Below are experts of layer 6 (counted from 0) of a mixture-of-experts language model. Rows are named router (the router's row for the expert), gate (a neuron's input weights, with its number), up (a neuron's input weights, with its number), down (a neuron's output weights, with its number) and show model dimensions 0-127. Each number is 128 + 32 x the weight over its row's rms, rounded and kept within 0 to 255. Numbers have three digits each.
Before each expert's rows: "comes after" lists some tokens at least twice as common just before its tokens as in all text; "gets" lists some tokens that make up at least twice as much of what it gets as of all text. This comes from a sample of Wikipedia text that the model never trained on. Tokens count by the router's weight.

# expert 11
comes after: " to", ",", "s", " he", "ed", " which"
gets: " to", " with", " of", " and", " by", " had"
router:113131097173068160140183139150154131136148165150098182098163095130100144096157174079120148161115179166100129067134085160144175119109090116113104105206130131139164101088105131138141190120152171111091100217147088118172127147101182103151117102095124143054132155115092136079150118184099090150121093094153149172146060163154139158149119120084082120142135171102135125182108168123090109142129
gate2:148036103153144172188126135112165131133093134095148107100118158175129140076161150058140101121149169117063147170089169119145148116109070085084179095142159084162177146128120131079139112128147133121097095183103146103159101079096096045116041084154068111154142193119127123119132145121137096119115136157137157113156113150143150110130125130107178137071140157115081149163129139123092181154140
up2:100225150143124095095127127209144175133194099146148129122121121107087139111155137168150131187146132125151131052177104138152135132099143146170071110155138133162095125103157110193080123125119104120164174142153067123119139136170162210137172124103155177080116064113105143143111122190133173116128130090117111158142144115107109119109103129120117064149080099093168119137148116102129059105063
down2:090147103165102134182092111086098133173151160188160096128156074144185139106123153134127116122086082112159179116145068118156115116088153093107175103091125129139071074085131096185058082173143169138162139150162123108122074106151114117211083166098184113113158127091140139147149113145174116089124124123076149171131100149142166163131113199120176118114138112167174129159185125128114131112162

# expert 28
comes after: " ", " m", "qu", " Cat", " function", " can"
gets: "al", "s", " no", "e", "mo", "k"
router:142192149139105151202166137110201183128182178163079172105146112135088166098158111131159152149137107132079093128187137106153183177171098135148136137173141108134117068142153126127195144147171116108132083162132154150099065143107158124161095129100090162126106177102155159132142085148059080102155172098130190153090095142112107135089148134116095139131113128112155157139126119180116089194122
gate1:113139151146126085184095147119104123095148126140097208103077137140089160085181157127147138149128108137085156133164082073118082150157102113108135093146149100198117179106166164134168134112131136137092080119202182163120090172119168083160193176101132139098114086109178160129145124105144108122053112097074127105104117158073155176183160139145097152169112109119142122133131190154075129136127
up1:081194152116079107100195086154080105136073091140133159098061155127119118103085088119163124117112130128114179090179148142142107192138188042129091121153136118184163124127155131154146185104118148147115091124106156057115065126099131109173126137143168137104146108102143151130169094098091143087079149139131134121047136154142096145147131092136173104143074130104100156121089132175127131109191
down1:130097127119169080109177067169159093153108147146148097134171096157205172164128118132064134118065118129145112107152116110158148141156163112093051127104137125217166104075111123158081157149128124142180160139160102161117139063154115119103124085120137126152147121134152134228137148057127106081123184138121100080093141094142202149155140133091159097132146149106135137078141086120138118131138

# expert 16
comes after: " the", " his", " a", " and", " her", " was"
gets: "ly", " also", " not", " film", " later", " work"
router:129145092139105131151164156158154115170142113133090125104159138116102121089141161067131154150124143171102155115166089113119167144160142113153169083150119110130130088133136137082152187129130093087101096196228092114143094050186092091134107114142092177055118122106099077112161054184076116173098131112146139105081075129155114106108143152091112116149086173106106161142088174156105098120114
gate2:085108156189160008125096116120144070117107139171090097060102140158154117067115130090128126137148166188068111138097174150126093164173141103102108145111105153129136144136091129124140137132102099123085071122158143088143085095082186136156127138101146145154146076121092097151153171160125132155108143127109099141111071113116138109103128105152113125058156086147125147166154083051133184179127
up2:141108202096141060162140125120115094151125085125135135128144102112105167136142115091126101106138108122069102125183148141096166170125111109119131126141163135080099149114141079114121096126135129058098141140147145067200074091167134131121079104106066078088089180144095048132094106087142123166106141107097124138126110130245109123142143144182089136126082137119214111140102110123103131135085
down2:143147099154116117166134119164159185102128164105165155177164140062158147143122128137157085118150093142159052101150149134129137111098110112120147100132173119148103138102104113128105107138159112163129130105074139130166059146126099089124140177124117094148199054131149142138164147126121142152169134098134111128127111072107134084100141131061197094186044108124113188137117085166199140152036

# expert 25
comes after: "\n", " |", ".", ")", "==", " ="
gets: "\n", ".", "==", " ==", " =", "==="
router:148156134122041112142138169113121143148136143187104158132176155128060163086142173106083163180124145147104153115140140144155104119128114140116169146151146196150128145206130122149148178150127143108109075148114125073079097113129116150188048106056100108084056125115129093121190127227085117127120121106131118125136091158100130094136067124090132118129130157192128102148090139138100142116118
gate2:118153123088122128131108125130162118136110087133155169092074125076075155123164101122067139179144150184071111115246148114128104079164103109135166135133132099099168079088096166142114102158195119135107137135075111151101138112202124076175084119105161074139106112131127057135149103157150107127077140082126147087170117079166134155093096127148120142172106146145123117123100087173154170101133
up2:171120109125150088120132090118168161118136176145155173094113102109064136129145136122103190157081098178077092106170107087129143151081110139180168149119126165142114091123145139142182132103159102149119148091108128085137124098205125086160104135035157094133136144162090102142157199163191155124102108112118144130175076123074172125145094125150141063091091133169155107164088141130166160079159
down2:113127095164105139116166164197063145129129100071179035130097126140058141164112130095118113085167115110132139074094163178129129145048124104162125115149166160132111138086139128109111121111125178174152080169148085179110120076110135164133136140109168194132135145140130107094152186160101140119196111118139131119197121129068114164142150135178091087126121125083142167142175114154173097124138

# expert 30
comes after: " the", "o", " of", "y", "ia", " and"
gets: "s", " re", "o", "an", "em", " Re"
router:112156080172121139127104164116111172080110140188117132123121142112118112109142148074091149130079119093090150117153127121126130192101156140088093119172106148131216112116102096149146155180134153156142094135121110118133116115175145155173118081104075107079044151084132131147149111127107082162181167036155157120102122159139156112113123148104129143132044131190102129187121151198119109141060
gate1:087137139191095146113040131110155147124149114144165132121143134058136043104184125149139123128132156112126187158078131191172097161107127105132146121093126067075156136105183108144161114171121140128120128153170087111142092124157146087080157136107135151088137137157175131116139112132119122113110147062104155224159078110132189143132127150122123124145139149074075189116100135148080146060118
up1:098132145172149115154145109108141137132132146154140137185066168163204087064103131112144096149121144094128129118130150147076128142150117061137162118134065084094149158148129172040096134158160108135154100132145166122089117113059110173170112153129123089143148175151142145113134136154085091116164140122103097131169146135104102162137130119159129069100181138000079110163105130092094109124088
down1:104131040169092140176153101138161069183151153107138187168152073117163143138176146133146125132151115190124159111087143063125123062110114151090120125088086135140084126127122071146125107127108192106121127107114158176108133112151151088100129127151147187142128125147152130163111103093125148102174090175127127095169147154144114103119167167128121142152061150161082121220072073137180147102101